config.yaml
n_layer: 10
d_model: 256
n_experts: 160
experts_per_token: 8
d_expert: 32
d_shared_expert: 256
activation: "gelu"
moe_layers: [0, 1, 2, 3, 4, 5, 6, 7, 8, 9]
router_score: "sigmoid"
normalize_top_k: true
routed_scale: 2.5
balance_loss: 0.000691
balance_bias: true
init_std_router: 0.0114
lr_router: 0.00163
n_head: 2
n_kv_head: 2
head_dim: 128
vocab_size: 17666
norm: "layernorm"
norm_place: "pre"
norm_eps: 1e-05
positions: "alibi"
qk_norm: false
attn_scale: 0.0884
tie_embeddings: true
parallel_block: false
init: "normal"
init_std_qkv: 0.0312
init_std_o: 0.00698
init_std_up: 0.0312
init_std_down: 0.00698
optimizer: "soap_variant"
lr: 0.00526
lr_mult_up: 0.675
beta1: 0.95
beta2: 0.99
lr_head: 0.0114
warmup_steps: 200
schedule: "wsd"
decay_fraction: 0.364
decay_shape: "cos"
final_lr_fraction: 0.0
batch_tokens: 262144
seq_len: 256
doc_mask: true
train_tokens: 746900000
steps: 2850
dataset: "wikipedia_en"
Below are experts of layer 4 (counted from 0) of a mixture-of-experts language model. Rows are named router (the router's row for the expert), up (a neuron's input weights, with its number), down (a neuron's output weights, with its number) and show model dimensions 0-127. Each number is 50 + 12 x the weight over its row's rms, rounded and kept within 0 to 99.
After each expert's rows: a language model's description of what the expert responds to. This comes from a sample of Wikipedia text that the model never trained on.

# expert 37
router:61 23 65 39 72 45 51 53 46 52 42 35 40 60 40 59 42 33 48 35 27 36 36 35 61 39 56 57 51 53 44 64 47 58 42 73 44 68 48 47 44 39 50 28 41 35 54 58 66 37 41 43 44 34 53 72 55 54 53 41 60 65 60 37 47 36 66 55 59 53 32 50 45 54 49 55 43 82 62 70 34 58 41 52 55 54 50 58 41 82 71 52 70 63 58 40 31 45 43 36 51 43 51 45 43 47 54 38 55 49 29 43 46 43 74 48 53 38 55 51 52 44 54 57 52 44 50 48
up0:58 37 60 46 54 42 47 84 38 53 32 65 52 34 55 49 56 38 53 60 57 50 23 52 36 52 48 40 48 44 53 61 56 50 42 38 33 56 35 40 49 58 51 45 21 38 85 58 35 53 57 60 59 39 44 47 47 65 57 33 33 60 43 31 55 46 62 52 42 45 44 55 39 33 41 34 38 59 42 42 53 62 40 53 51 51 58 63 48 62 65 63 57 49 44 41 34 63 49 57 40 63 63 56 39 49 68 60 50 38 55 48 69 39 40 25 35 44 47 43 53 54 50 46 61 43 65 55
down0:68 39 58 40 45 45 52 41 52 53 59 49 33 51 58 22 26 47 37 57 54 54 49 44 59 42 64 69 54 65 32 36 46 66 48 38 50 33 49 28 31 58 60 25 53 34 60 63 54 46 26 36 50 57 51 68 65 59 73 49 36 48 55 38 59 66 48 38 59 42 64 45 68 33 53 69 47 55 55 49 67 79 62 60 68 49 34 58 69 40 58 42 48 47 38 25 45 38 53 56 33 66 36 28 24 55 55 51 61 47 53 37 58 51 37 59 44 63 40 53 44 34 63 67 57 54 55 52
It responds to: Pipes, semicolons, hyphens, colons and equals signs separating fields in tables, stats lists and election results, e.g. 0; 0; 0.

# expert 52
router:54 50 31 41 64 45 23 54 53 46 75 24 84 68 58 52 61 43 70 49 42 60 56 53 67 50 59 30 61 46 52 54 36 58 46 41 65 37 64 46 23 47 50 41 52 31 61 68 42 45 52 35 64 44 48 50 50 17 50 48 62 78 69 64 57 51 60 39 44 48 32 54 22 54 51 44 30 49 64 58 32 59 58 66 55 72 48 58 45 63 49 47 55 62 58 52 35 46 47 50 44 54 57 62 39 24 26 51 60 49 46 38 47 61 44 47 58 33 36 50 47 63 83 57 38 44 76 50
up0:50 55 37 37 46 52 48 45 67 51 63 37 74 53 28 53 42 52 55 43 38 54 47 52 70 37 52 39 35 69 81 13 39 45 50 36 77 48 56 49 42 20 58 61 65 37 61 32 56 42 56 33 64 50 35 58 35 52 43 70 51 62 55 18 57 59 63 54 43 38 21 55 50 42 46 70 43 52 47 41 35 39 42 51 63 79 39 55 65 49 48 35 55 39 45 61 49 39 43 56 57 53 43 73 41 46 65 55 53 55 51 54 47 75 48 68 36 58 35 51 61 56 53 43 34 44 54 55
down0:38 45 36 67 55 49 51 62 49 53 54 55 27 50 58 66 36 43 40 50 53 62 54 58 54 52 40 57 39 60 44 60 33 50 54 46 27 63 55 63 46 45 31 21 47 84 68 31 52 40 37 65 44 53 27 32 41 42 61 48 54 52 28 53 71 61 61 43 52 47 44 33 66 25 56 51 50 60 36 69 66 58 39 43 37 59 44 58 61 52 52 65 40 32 57 62 57 47 56 44 38 55 47 63 28 48 40 47 57 50 55 64 40 45 54 29 51 63 45 30 76 60 18 55 64 45 30 46
It responds to: Personal titles, ranks, first names and family terms, such as Colonel, King, President, John, son, father.

# expert 3
router:62 51 62 42 57 34 39 34 57 39 51 51 57 45 43 42 55 46 59 62 35 79 49 16 54 81 47 47 55 58 46 56 56 59 39 53 41 34 40 56 39 42 39 45 33 62 69 50 48 56 58 33 55 58 27 81 61 47 50 60 73 56 54 38 45 52 37 46 51 60 48 51 43 46 55 45 36 47 62 55 49 50 67 82 47 72 58 73 52 49 50 64 52 49 55 33 51 39 33 65 66 85 60 54 39 41 39 39 48 44 53 42 51 49 62 69 51 27 54 26 51 54 61 48 44 34 65 53
up0:71 37 59 57 47 34 42 45 31 47 52 65 36 37 61 60 52 58 50 55 46 51 43 54 48 72 36 49 48 31 64 49 69 56 49 40 33 49 47 38 66 59 46 45 42 86 67 29 46 63 48 47 54 53 41 73 26 35 58 58 59 49 56 45 60 42 50 49 45 36 43 50 65 47 53 53 42 40 88 58 58 58 58 75 58 71 54 48 46 61 82 33 52 41 63 50 43 56 42 41 48 57 44 46 22 37 42 26 54 48 46 44 75 43 50 27 69 34 55 46 48 35 48 49 35 55 56 48
down0:33 45 50 36 32 62 48 40 65 36 45 52 29 40 44 54 37 38 43 35 49 38 58 57 38 45 61 44 53 36 55 31 69 62 61 51 43 67 66 62 56 43 40 58 54 68 68 53 42 28 57 51 39 51 85 50 38 66 60 57 25 41 46 48 47 54 65 75 61 55 51 43 50 46 55 50 47 36 55 51 54 26 40 56 50 46 71 48 55 35 51 52 54 42 51 49 44 50 44 44 68 61 50 65 58 40 30 68 52 63 44 68 53 62 54 70 33 39 80 50 59 41 56 52 49 69 64 69
It responds to: Mid-word vowel and syllable pieces like ra, e, ese, ar, plus person pronouns and nouns such as he, him, she, women.

# expert 60
router:53 50 27 39 65 53 43 28 58 42 54 40 58 49 59 46 45 40 60 42 53 50 63 60 67 41 37 42 43 58 54 57 37 51 47 41 52 55 39 50 47 43 54 61 44 59 57 61 70 52 53 64 72 51 41 55 39 53 64 57 73 73 49 47 35 58 54 57 58 41 44 42 63 35 47 50 30 47 46 53 19 58 40 56 71 78 54 52 40 76 45 66 57 52 64 64 49 49 34 41 50 49 50 64 47 38 40 46 57 60 59 54 41 58 52 59 44 69 41 28 54 52 54 40 65 26 58 58
up0:53 53 49 44 67 49 25 55 74 47 34 47 59 35 52 70 54 33 63 65 46 48 51 41 61 47 39 72 44 64 37 61 57 64 44 54 59 41 50 48 51 62 34 30 55 59 42 60 52 56 47 51 47 49 40 55 68 51 76 60 59 62 52 64 31 43 43 50 64 47 61 66 57 45 50 54 42 43 62 44 45 45 61 82 48 62 24 42 51 58 35 58 34 54 58 61 48 43 19 39 51 47 59 26 78 36 48 32 38 47 67 50 50 69 69 62 21 53 67 38 61 34 69 33 47 46 38 48
down0:45 50 36 33 43 55 45 52 57 45 59 45 75 36 45 59 29 67 61 56 51 65 40 44 51 46 43 53 60 40 60 55 59 44 48 60 46 35 66 27 32 37 55 32 53 67 31 50 62 53 60 42 40 31 22 58 37 57 59 74 81 67 45 50 66 53 59 44 33 63 49 40 49 44 42 54 58 35 50 51 44 47 45 56 59 45 72 36 36 31 51 66 28 59 56 58 55 45 51 65 49 64 55 27 46 55 53 49 55 58 31 36 16 57 53 39 63 30 53 42 50 30 45 53 50 65 66 28
It responds to: Final letters or syllables of foreign names, especially Slavic, German and South Asian, such as z in Schultz, la, ha, ja.

# expert 42
router:56 44 70 23 59 49 45 57 48 45 61 61 47 59 44 70 72 58 53 36 49 30 61 50 61 51 52 61 63 35 48 61 70 78 44 68 20 53 81 58 44 39 57 38 44 44 54 70 79 52 49 48 35 28 74 67 43 58 41 33 55 60 55 35 36 48 43 48 60 55 32 40 51 52 43 36 27 57 73 80 41 59 41 56 37 51 60 55 47 68 45 55 49 65 58 39 49 43 51 58 44 41 46 44 39 36 41 31 59 65 44 36 38 57 58 44 65 40 56 54 58 26 50 54 61 49 51 65
up0:54 73 47 52 57 58 17 22 46 57 62 59 61 56 60 57 59 71 52 73 52 57 50 52 53 47 73 59 40 36 65 42 58 38 62 55 58 40 39 51 52 57 62 73 33 60 53 48 60 45 46 43 52 47 18 44 42 60 45 37 37 43 37 33 60 69 25 30 59 71 47 44 52 50 27 49 60 53 71 47 51 65 45 60 41 49 38 42 56 56 56 70 44 55 50 50 33 51 42 37 53 42 68 59 46 53 46 40 58 42 49 65 42 51 22 51 32 46 59 53 27 58 53 53 52 50 39 52
down0:34 58 83 28 37 59 38 77 45 46 71 62 58 69 29 56 52 50 53 45 50 49 58 65 62 48 53 46 27 26 61 59 64 38 43 34 58 56 51 74 44 58 41 51 58 39 49 61 58 28 47 53 54 41 39 47 64 48 28 56 68 48 40 46 59 45 66 44 53 75 44 38 51 36 38 56 57 43 50 36 66 42 56 59 48 42 42 27 67 60 66 54 77 54 50 55 49 58 54 58 45 43 56 47 61 55 42 36 59 53 54 55 37 46 58 55 46 74 46 67 40 44 49 20 54 41 61 44
It responds to: Pipes beginning a new wiki table row after a line break, plus separators, semicolons, brackets and LaTeX symbols like \ and _{.

# expert 25
router:49 41 67 30 52 38 41 52 51 42 42 55 54 54 61 51 58 45 34 53 44 40 49 42 52 46 45 35 61 35 46 54 41 69 47 55 40 34 57 61 31 39 68 69 30 55 55 38 78 47 67 45 48 45 52 41 46 51 49 53 78 38 62 52 30 58 42 42 57 57 55 54 56 46 49 46 38 71 64 54 48 53 61 65 59 54 60 49 54 49 74 58 51 60 51 43 25 56 50 54 44 53 53 56 59 51 33 63 84 82 49 48 43 65 64 77 39 28 65 69 62 51 61 54 60 46 45 48
up0:67 60 37 48 46 51 39 48 60 62 49 67 79 47 55 50 31 30 44 61 64 49 42 49 42 43 63 56 27 48 42 39 36 62 68 63 55 52 37 60 25 40 45 58 38 36 61 39 60 56 49 66 64 26 55 40 49 51 32 67 70 58 74 61 44 57 54 48 52 21 67 58 53 39 47 50 55 50 41 57 41 67 32 45 44 73 41 61 29 51 51 48 65 35 53 52 74 79 44 45 44 51 58 54 66 42 58 47 74 53 28 42 38 69 39 47 46 60 47 50 66 58 39 24 65 46 40 56
down0:44 49 60 63 44 51 36 65 49 25 31 57 50 63 51 79 43 47 52 58 65 68 55 38 59 46 41 31 46 58 49 66 43 52 41 41 41 52 45 16 41 29 40 33 50 51 49 55 62 50 50 41 61 31 57 38 26 38 51 68 61 65 59 65 50 57 45 43 61 45 49 40 56 52 49 61 39 64 48 54 53 57 51 51 42 67 37 53 46 56 60 41 44 53 52 33 84 49 49 50 54 52 64 56 48 44 51 52 74 52 52 41 31 56 55 33 24 60 66 42 38 39 49 51 91 37 71 65
It responds to: Opening parentheses, quote marks and square brackets that start an aside, a song title, dates or units, e.g. (1862–1925), "Can You Believe".

# expert 48
router:49 55 34 31 48 44 33 30 60 50 40 50 63 48 46 45 38 63 62 67 44 50 55 40 61 62 31 40 44 53 45 61 59 63 53 56 56 57 39 53 50 34 46 45 41 67 66 34 47 48 51 59 50 23 35 43 68 59 54 44 62 60 75 39 43 38 61 52 54 67 45 35 58 22 48 52 52 47 48 42 55 47 79 51 54 62 62 67 41 45 49 64 62 58 46 49 41 36 33 50 49 81 73 48 45 33 40 57 73 54 58 45 43 67 69 62 69 42 32 30 50 46 57 33 55 56 64 55
up0:39 41 60 64 33 63 42 64 34 54 69 44 64 18 52 38 70 34 40 50 35 54 52 60 51 52 32 38 59 55 49 40 47 45 49 85 36 59 49 58 66 55 42 44 35 36 56 46 57 48 55 47 52 61 61 36 32 62 46 43 53 81 59 53 40 67 42 44 51 55 45 62 49 45 43 54 46 58 55 49 72 43 61 88 53 47 45 60 61 39 65 41 52 27 42 43 54 44 33 51 58 49 38 65 58 46 68 73 53 39 39 61 50 59 37 48 47 61 51 29 40 42 72 69 41 44 52 57
down0:61 53 67 52 39 70 29 55 41 58 44 45 72 50 47 39 45 35 61 43 46 41 34 47 64 31 66 49 60 48 52 35 63 49 59 42 59 39 41 57 49 63 65 38 65 55 31 55 45 73 50 38 39 58 51 48 48 40 58 49 53 35 59 30 71 35 48 40 51 48 56 54 47 50 44 50 78 50 59 51 47 48 60 43 38 36 47 39 49 70 54 73 45 34 49 52 57 40 41 41 40 46 36 61 15 59 58 47 48 52 32 50 51 56 38 49 35 43 31 61 53 69 66 61 54 46 61 56
It responds to: Subject pronouns that start clauses, such as He, she, they, It, plus inner pieces of surnames and words like erm in McDermott.

# expert 46
router:63 51 44 47 42 29 44 53 50 50 62 39 43 43 43 38 42 40 63 48 54 40 44 37 57 62 45 46 58 54 53 60 40 52 53 53 45 65 52 49 49 33 53 32 55 44 55 57 57 45 52 54 57 45 51 42 38 61 38 52 66 54 84 43 44 55 59 52 50 70 45 49 35 58 59 53 56 53 49 51 49 49 59 56 72 58 48 38 38 49 56 52 50 40 61 29 38 51 57 40 69 67 51 60 27 33 47 37 58 48 45 45 49 75 47 49 63 50 43 47 65 24 55 68 87 25 52 56
up0:41 56 36 61 47 08 38 38 68 43 43 62 40 65 46 51 32 51 66 62 49 45 46 42 62 70 40 49 44 52 47 42 36 33 65 49 60 70 68 48 66 21 59 63 52 46 53 50 71 56 60 76 58 48 30 43 49 67 40 44 43 38 46 35 61 61 58 31 49 63 51 29 43 53 45 52 48 44 50 44 55 46 45 58 42 48 37 23 53 55 27 52 63 64 70 43 63 70 58 34 56 69 50 34 44 62 52 37 57 62 50 71 44 75 83 43 60 41 38 69 73 48 56 45 45 40 46 58
down0:66 25 65 55 51 32 68 68 32 54 55 44 61 36 46 60 43 38 37 76 69 31 50 57 50 35 66 52 52 48 62 46 62 40 44 50 59 48 41 35 37 41 41 23 23 42 40 66 46 63 56 39 45 50 54 47 64 68 60 55 46 58 41 58 75 54 35 50 40 33 60 61 63 68 49 50 32 33 71 44 22 63 62 32 51 37 47 55 62 38 45 40 54 42 54 46 67 51 48 61 61 60 44 59 64 54 69 57 39 44 65 26 73 41 59 60 47 51 45 47 42 30 41 50 30 49 47 36
It responds to: Nationality adjectives and media or genre nouns in descriptions, like American television film, science fiction, pop, English footballer.